From a checkpoint of a small mixture-of-experts model trained on Wikipedia.
Experts: 64 SwiGLU neurons an expert, a softmax router.
Training: 558M tokens, 4839 steps.
Below are experts of layer 7 (counted from 0) of a mixture-of-experts language model. Rows are named router (the router's row for the expert), gate (a neuron's input weights, with its number), up (a neuron's input weights, with its number), down (a neuron's output weights, with its number) and show model dimensions 0-127. Each number is 500 + 40 x the weight over its row's rms, rounded and kept within 0 to 999. Numbers have three digits each.
After each expert's rows: a language model's description of what the expert responds to; "raises" lists some tokens whose logits its average output raises strongly, later layers aside. This comes from a sample of Wikipedia text that the model never trained on.

# expert 35
router:519527456481490499518517508489411469491444459539547521536419480548455536446593546497512502469483577535505471482480430469502473509510514515570553565521471525506501454526497473464511426474555431495537508432530444510479520485508463527515519505576465468431439536510469511532441441470478537495563494466529494537514500492470521484485540540455578610481471530448500462533540570454459583554520
gate0:528588496481495436467461472502508473527516484510583520524503538517479560508516493488521619459479476524459477499570498479511510469562475469516499574464548485529494551502538479546490529502593452481535498513505518445515510454596507498469476444514551485537442519511419562514502515422502574533442511468551468514510562487470497505519572529463535548457516571388480493534462578503511501558529
up0:440457500544567522544535504467496502498467531501555530449527534491497521472441465554542420456480520464518520450462435550449457457412425502472479477519462566531481503466449502488475466494439511444490542534476491534449419533447511527563503509492497536511544450472577469516502527530440429507542479532473535504512480518491486584482607475505552476585466424569495508513479556533459522510456
down0:439538559511447482545490513394436483482597514481543571566436430540510506467479432532463512487547539515499532512473493475534494521474473475473500443532521531566445460469476516471538531527537490511445466496565522514563504486488486461550554537440488489429486434546545481484522486502594516560512521488511505446456445477467457575556510498494482501560524538508546506486557489518517443446411
Description: Dates, times and numbers
raises: "es ", "199", "198", "as ", "ing "

# expert 6
router:452547455493521502539492521487496485513463433556518470523433433475478507522529498527539533465514521568532436490425499481511469565495511460539548587569496495486456519522488456426487452452510487501522536455530457491429476472489520583573512541507451525444449529478520521541530432463418543529538547495429493493474524475457497551497532589459551522475479501466555435573477538492505556543578
gate4:536498578467531487510467533537522459518466454559520504518422537522511543530472514538513449503522570466542511456486527422525477468499542573571510564441490439475539503501513490453517485492503486519530469425443506454487548536544495525529503453531538499501424547563411524511577491453524482421458588409488447487458490486506560564469471488473540485592494542540461471454477462519463510489506
up4:429578515490574479503463525481514547482501516473525428519489435519458476457479526490513496476481459481494464537414426590524477506488450455473543505535466499512470568534504491557435541480450499483417504531509527481578459444425495453497499566472545474426564439437460463549492479486440521505491545539513485519484531590554481495457497532527500511530488498468443527472466468516569515494600
down4:483552528571506496504570495525433498493518523508533419498457483499429470468546550465526453466507471544422438511457483523476389532548497485489534434504464463509438472557531545524521482594458503440545550487533530510476513510623547537453541496489568500526460496429492427548557488485538510520450496530484523536500526524558478478541505457468483521533493492475497517481550414510493448560491
Description: Word-final suffixes before punctuation
raises: ": ", ", ", "—", ". ", ".", "\n\n"

# expert 43
router:464517550429537482552574503435498452507443474555497539531478504537445508435530514566562539485483517543544522463468476449530467518509535479498475620514529513580444474540492490539550478495527427494537537454526499470465523439574446521499557550503477530480500468466412522536456526485475510493527479487474499491537511460477518447470550615483543544494440507450545439550503553471461536528539
gate3:499533441544468522462465445438484533510491454475561470580459515520514503516538506503473521432525558459531515507435428487524451551408534484486534519465547604512540466476486494481525514537549470521521475460520500535432490451535433500495546435496497507461460444487446555422470487521409492564506444440540522505491522464466511541497577492524545505449484475462554501553568456451463503469438
up3:454492525480528543415519508451499515519493507417494509478455434593507490439450495533545489479537490605496501503526445461488469504511493420516476457501480517505436524523414489543498524511521443478528443459455511566488488509475486551467491493506544502407500428520545476578504457462426589568535509461474515437552504454500485532528465538499564517513460537535466548472462518489424520438465
down3:579542502540525517443529498535472491534475535537561491527457527532524531456537472472501574434462478495435508598460458525478527579513424539488509603477532486477466447514467500474491490510535437529502572555533456533463490491547543508477499492457463533504448479484481562490498536429522458514480589462476521456456581509493551590533487501479461471495515504475464606432557507493533520525480
Description: Capitalized name fragments
raises: "aked ", "aking ", "ams"

# expert 4
router:484519550458499516523539530451456484534448475548565507522438458524411510498535522525552531449489521541539496469485481482566504483474507456531547523561520528533448440518494507446527488501580507458503541466546475456489505536537501512524520494517426516432452508484500480508463447478502549585543557455426504543498522502483550508480555603438588543502444515429556450566566499514464547524568
gate1:561494495553461588517491524506440479474500456563573531528511526498532491508486501469470522488459561535473547464475510486539512494493548479496496506487497605543576510492534524565487464527552421568464458484460515474434564511494485502550549506524494514579543481529484474472468579516470517506503466486507459451541498601524487471414589573480443515577522495529482496463386472475494469470505
up1:461498570539471411515511494453521568488489548497580550499526439484515524505499419459445480598472542442558551538584571541518454502498495510467464500515535586522414472441545492540517480471528511520510493484544538471507552515470467496491479456495462464542461570494510485456496467509485510464516550548477507476462480536449468527486446489514565482591493432497496517436517505510562442449572
down1:538486528485468480500553507477505535462468496488515499505485493454466436480533470534504429548453514500434472510534528552515513497527496547503538652553517573526514442495447445522491595534480415480489594443486530450567474504502544528467453487460589503475415486574492460507494549506562424537506492499514559501428492500553462498499509500551523519568487525519517533528438482507520471529527
Description: Clause-ending commas
raises: "and ", "the ", "he ", "it ", "in ", "but "

# expert 37
router:483513466457490564496472526475495508544475427533569541569483465515499487442529551485545529489461512545504494479467485458470486521451494430551532562531561565521489460557489457473508468497552495447525532456524435480499556432488483481532584565555434534469491550510441514525419480491458532515494572471432497575572531485535558507485534561496484583551502529481531480544572550496448527537519
gate3:483523525531461510485437478552500479523480493503518588502543512522499512487483571573454413494505566577489479459501437510458559504586475507563515502467492563532517527428455514474480539563498482490464556548512451556495501522576462552415521466492528548541512430525464506496459481381527468519527542501534476471562494449493486598446513527523529477509468525571535483478503534552476523544525
up3:480506469574510475486447474522484495463574490508440542490485517460510518561457473533540443460527523526469513495456458565519520493495474506508505501597485424520463377524563586515519444478499491531548440476484517498477497479530597497526453507551439507503475499519512443464573480475578513481520536513490505491463470589503503461502485494501482454585474439520495397466564478447507533580519
down3:447484439541479556528472513525532457526509512585464512433481430524427472583519510522530518479496533497514508503496493575495472508524449532435557523502471525512533490462502541524539462466447532526538460597548467434471456441451534539497453522498515481460465517449549545522511522498470521538438603543549584534499472482453565421530442486522536500479485488471427521521572495495572474492458
Description: Time prepositions, word starts
raises: "her ", "the ", "198", "one ", "this ", "197"

# expert 27
router:442498467458541470510456521436479461523510482529561481569437435562455536478509509529514557487531542516509463482431509479492508496484496461555462590494516475504460430560487416462502468442542495471493512452545489431484541476473408519498567548526547590503467508490472516505453497510497562562524536523442515518600519464490528506498505545453534545482440510468504457508544504488451578573564
gate3:498450535527543530462530542453488534450484454508514481467469544536544490529474508532547483428429454401448488531492543451475498514553527517547503532520545530502546474483468518482512446531539525392517529487523452490538563456472485501485602504495470462452526452492500531439537525507427504553625479561466489562480445481540564499507395520516530475503449505496497481447513461540566486529475
up3:515515543517501474498501569444518488489543451555448411557446528411572478477477481523518549456443497431572511471537487511435496478498513503591473513518539457521532472565452586451557467550456451527420526576553507461499482475503460552461438536532505483481498456548443468562506498506504508462500567509503535459517470465519473477562496480501495529479461491449557404514473479483462505485455
down3:499485411510471519524545495493430421509482487503396518522500470525453496530497523475470492520572507507559508504527584481435529410493515539564443428547455512397426502512488478494457550525487471478517442512527479506473526462453469573490547408494485473537502464513528485527507570402535549520527484508486519508529486460552475527507430515493496521400457535519479493484485443429491483543504
Description: Word-initial fragments
raises: "-", "p", "s "

# expert 10
router:463517528446520483559481497512474506518467428531518490564463503535414523497531493533572570475522554492543455510492466454522457518507556415513476556509469528553473477515487497422548489429517474475528515486526454435463493501543518562514559532517470555514446508401466546546445487495498489570583490435461445517499539501437556522490553588451529538474480535499470487513536566485468574486544
gate2:538483532470568544520511546482487482461497486493475503527425492477420521514464593521563527561483457498477499381498417527571484510552456500490489520555547470570451533562512423529513503490517487487531481484470466468552483505525465526527540522553523478494516530518435580502468531467517466523516460498439464494491525457547564407519541521433511503463568593495466517449588542488494515488519
up2:499520459498471513556492489524545489552517492499498487491565528562549558454515491494483511471542550490438539526484491517429493486484538471560503496525496574446498448463503585435492497519457485600481505472523521520511462527532566465379504538523512412540529497493495464470498488489511613461505595552542539514495434435414501567496493516488515509477432495489534440483549428491500507563477
down2:495517557535476437577514566523534509487458491568519532545452437579528485529442492555481545528538527550496512493401542513447476454506510523461503635439587535447546517433489504498503482493528500542548542405480509516501533417455468463480450533464511470544521473465528492494497487424464540471481541447466474471473506519478558479533516511434554513456487517517508524540471518532546526519456
Description: Line breaks in lists
raises: "| ", "=== ", "==="

# expert 8
router:468529503423498468567475540468454464530482480559526506555508431527469512453567488530521535509488519583481502451491474465493432502510507431512475564542558497505487419553491401451542499451501484479521536446559440484485526445476504541558546543536498540481502485497485548554478470488481549568542560508474508514537566524495487514498538592471508521484501484448588481591546572496465563508539
gate0:509490482522470476574494537477521498504556434471467463499462521483520525427500533548448470455435568495448487384446492449501474546476491538501473572599526535451491454543534473472562465442520513503482523529475453522503533508571532495512544505491490487466444489418472469521404466575519452433539565464504477537415546472466472515481536474525526456484446513460504518547492476496530575471529
up0:516488560430589499602467437468456433533573507596440509597527438508552510431477556446527551533458470499467534494508522469509487514499451494517457513566504515545519568557516492507572520520504522535538504526458497500518481436527500510462425473511526566453506489499497483496443458515430503489523444442475514497551450525560474497507514512505506491392516467497448499528547549523502467463476
down0:492494451550522525442511527496501440516428499421596504488551511527502596550543500444544545547498495496448526492508437489556566477496452458440455563445513479552500475474520540446470502549553467485502518460547538523479540515568519491515453540489466521496479494490489499494478487606478453476477490547549476507586559428591493499526507476471593518513518483490469544468544532507447537575509
Description: Institution and category nouns
raises: "ship ", "iting ", "ology", "ities", "ite "

# expert 20
router:526554499494518475602497545480421498536416485490552488490467509541455522435523550543528543460487550512512455485487462442469482509482531486547562628509512504460517450523508508473525484504543487481503562488502427499510542429511448496569513507537441491435423493475491551515471464530494485492542485444507504526618466495485529528466533596480507573514499553470541474519512513414455538547521
gate2:494482523532523528528454526473488404472482493586419444486464507562503529477490577477556491541559541486555488524575493518545488418500543484463570536530519493482499524512510493502511430498534472472521517517551431489514499509479455574566496449487465514465451508499466531582483487586484484442522452480519465513463506432454544583460449539489539537494568543487420512590518484445502470532528
up2:492444370562501489502496485492481456531457504435393475495517514444502541425530467484543530493512481432496517513518449502504489466518526499458524523526523520441522464444545505519448526515478485517510515484566485444539465467518487556559540538442368576586538476471515559525500522481463446566458534469492464485536484475562547499464485530503486498466480479441526498537474572527500551549440
down2:565445568468474499527513540506452462480509479475513503571528505542463399493603577496475423478535491492520537499446525487515473560479536544509513532485512512476496558549519481498432452456515493507542471402520536531456412444556505565464501506595503468550495529452490480575532561462523502462474492506517562557505512509587510562453496429545487525511552511504520543466511464454503502474481
Description: Mid-word consonant fragments
raises: "ely", "ished", "marri"

# expert 46
router:482545499486559522576465464498478489526495432548466490550444471500418499507585500486539546465499578504516430457456473454548440522518522495524541584475495497481455454517487441430535447440518493469508549481526461465460523496514493521546571537533519475449440492511447500473472493498499518550589514490462455540473517504487511511446533584429525569481499519525480499540552535487489618537574
gate0:506461461500490491502504516485486520528555478537499416588511493548480435464464515554477630445470538477501496503491490564524503455460497468580512538450454464466488562494492530532484528455516490563496515449542562507522550496532458436509530533522511499476489481535478475450429494534478478538527479479583450573571416476445507536520523546544555524576501552509454489568479485493419560528534
up0:541521604472519588541479497535440489620515464492563512545551507492486541470483485516565505469496440480506464438557537494576491471510472544548540513494513507474521472519527533459445450502518484492522507485474487436558459528486484522401535533511548483520450481534397555534450565487456553444453436524565571493473506545503517516500448437454531467468511521475506480483501453464504450520453
down0:378510495487517478532455505528478572598484433527499480480501517532499454524492523447507484465522529516465460496425476567460561535476508497540495499492582495471515471496565519478583442525405578477520489456460518465473455416544529528521522429511554475518479522464464480495490475500614468517551485528455514482482461515540485530527463453515419448507541491539528461473443448533448522516469
Description: Digits and inner word pieces
raises: ": ", "; ", ", ", ". ", "–", "."

# expert 42
router:475506477456512497550458541423463460524463488579530503492436472559460506473553569545520530483508517504557503439481460421522480528487531441507497553541450497538485475507476474463523432492522481486521567416536423441489526552530505526514557563526508519474441531482375548528467491493459544515563516405507506527535496482528521532468531562464564513521447544462515486513527552453495587513517
gate3:478459486494468486480527539505478522480421408492601548481461452496510511503530587532464495457462512464475446514445510483477529444445513489516474517539487509533516504491446461502487465574494511497528520456491517430438458550428467533522523549537527529562469492489505551499530450471585532534492468465402427564453449493511510471459479484468524479502417478570509510575503582492536558444556
up3:522510601496470460498547544462519461512525510454468487433606571509462490509545460571558530496546469547567533517504534526546408523490556438484462489427492522478496435481518437568469534523482481550522549543518520507505528487531555460510428451460492478472504482514584476503460439467490475489493518514408573453538506527481541531463505486506426531526556490496490409493535462485483491479460
down3:504569573455526510480487577454515503544516544432473480546496484498459509499579455570506530515532489501511448434524522487521499463527428486453502559491524480493536456498502564500569510566462492469494474477525448477567500490486497590503485569538399524546442501492488492465472552593445551517503508553557489526409537460495460601543452463483515555499502542520494517494463449487473547536542
Description: Common nouns after determiners
raises: "of ", "for ", "since ", "in ", "from ", "after "

# expert 19
router:449535515439528488528469514417448459491497505579508479554435445554454499453508514524508519466488527559530506469511445468524472529478552448560495551569450499510455453512490422460572478463526463476524529427551454508433537507534457508534531541556443496487488526460465554540526503480472513583541532493495473519540543528489498509449583547483553524435466524431517463549574543506461577528493
gate1:478570516473558504497497494497503455502453498540499502493458569412450524502520508521484451534456498503547471436426470516454469484492455528504527519543483496494480585488518492451459414493466445563511567419438489476498494528533485516560565517529540535497491406494476535525450533449524545456481562535490531500465538514453537464542485491436484492445515473501577420571498475546450514618504
up1:474546510486544549424464476547578455497505532505475474514482505545504543493484519447504500562528527560496522495462492476499471433542534507545471478574460472534478565520496436463596494452551402552493586474519589423448503475478500503451451462533575564478524541524515504483540494537493445529543556565561535481462542482517462466498507501507542491494463505516476415535559489534477564452522
down1:482518475474573533524558489492473473519440470454484442443516509490440468503511507482494523510486544516457437492474528520525522450446534490481539398494584494450499463530503522542574526481453494502543448526477490505534501441522545488503421531522463493490502537598553419531488415446480455460491442435472476545526443507440544493502578479468517480452521543584439539495486505477518404558491
Description: Institutional head nouns
raises: "(", "in ", "of ", "and ", "to "

# expert 24
router:511546472483540521546458502486416428504481458572503529482434505475449495481552535566511504446529559501519452498442445452523484539482541458534520576486503504514453465503508500420508504489523519446581498450516460429446490486564503543571555530460436493456439539482452516558438473467454510513511445481526532509540520494423548536526493539473526593469511514423512437539536547461524532526537
gate3:477570525565544475515480539523524525518520523465472486569505488486514560544517394518554458438552585434514464445516486509446461483567453449461520539487550551491420573494489510467557415535513501501498564505483485476469533516487455559569560558520464468461465514512474512482561551507470456486544510451475486491469457527520513456479468541446546513445495503485445515470477536507396498524567
up3:460523532496553489554468543497521551502530492488592552522526422509471417545516487487536558513500572498526500505533513507502409503444526551440481509467578451466485463498495548457528522402550442496471404507480555517530511567528489494473515537484547470515426521498472434475535491465427449487552522536448466473432527528507493445588478475498532494494497471461520446464504497521517540533592
down3:485483524520460485429530522514529433464461493468378536443455545462492593463468536538512513548456532490469425501472470547466512463502561504542487456530413418418444440479552475534517476474468526483491445533581569522507498494560542485480509551572544448499502519462518494523541481526487520519538489505457502504497485544524498447524466521502434484448458582453566523486527493509437504557500
Description: Mixed mid-word pieces
raises: "book ", "ful ", ".)", "she "

# expert 32
router:491540480481517485512489529480478465521461456506483496533431457513466542464521542508547517457458525475493459488460437470525470529501468458518545570539486562506422472528438419477505484503510483504575509467539419493454496468555453574503505520502503573482484460482460527517445418456446537536563495468484496495584535477547526512525555576477527562501438594444523525497558572429497568504557
gate1:516481525486470503484501519445515458526437549473517484560507444537486469532536541495514478504438503482501445499487593514554486523454463440455508570475499553470477455522478477520490504553539520552373486499482455543550473507483524606488462484454526520492473514464503531475497525408443463602497500515523494510463488529522473644533466551475526567504469543480479544508482553468491540470588
up1:502552551530496473452556512534522504468502461524502454458517522526465525506460526589442498449551471485493473569484578431570523481506508478517509475464496473461496568490479443421443529452489500445464532497473554495450454547398489547524536429466435522484524523468501524483467580502479544492493587520496523527483500548491517459516482478538504497582482564557512560526460487535519369459503
down1:440513509497530501450492470469539397572499440472510541450535471554503550527486526530473470477474495478534506506466570480472572540551472439534505643467469449516448481414525476448527567493423507522491468493541519479532430509516483457496521544493544513491546548474521490482475453537474528438530517420514545465512497528581417544543499505493480517486485531484506444541488462428500558544521
Description: Table and infobox starts
raises: ": ", "(", ":", "==="

# expert 31
router:471540505468558485515537508481468494541466428575562453508461443550454530506515574569502568471523536518513463466447486459534559538470512518514537561517482553535479447549516430483574446474487456447511571470580442470464520544543493562530556545509502546506470529449485527534500483486439506558555525508459475537505550533478535507454558548449534545551476541526495482530555559459484578514486
gate4:467437571602504433534510479533520492530370444547512502490495454482493549545474559510533496509547454480458419511507510531458536488501447490521532504570498530494473474585479439457520496419529421427496528535504474475544539571483485561539483519505497567498507438534524486541526496472482481565502413542460518559503550507496468475507447496466510499552481412534466482490538458486467493465516
up4:497445416462478526472499495490577539503514534490476466526519539551539452524524504475459553468444478405571506521574527493485483540473521463488496502469475430445533589480386530488445484604490499481521494440448517561519393486471533537508472523511509480466513530509448530500480497436522509530488576529496542517502478473475471543456554507519489523445437443468550498580522511545553498450505
down4:491514551499529426543504523465527516504482471527476553557575555521514474531501492509482517524540556525451498562537520552558524445550429497531473608469492499445496521477591502496499513457568467574532524527499463461493480561565446472501503563476553543505538574512509567456485521509466527529535490440494455508473483518534535502551436524442512443492533553550502413501421512445518539489575
Description: Main past-tense verbs
raises: "a ", "the ", "an ", "them ", "that ", "each "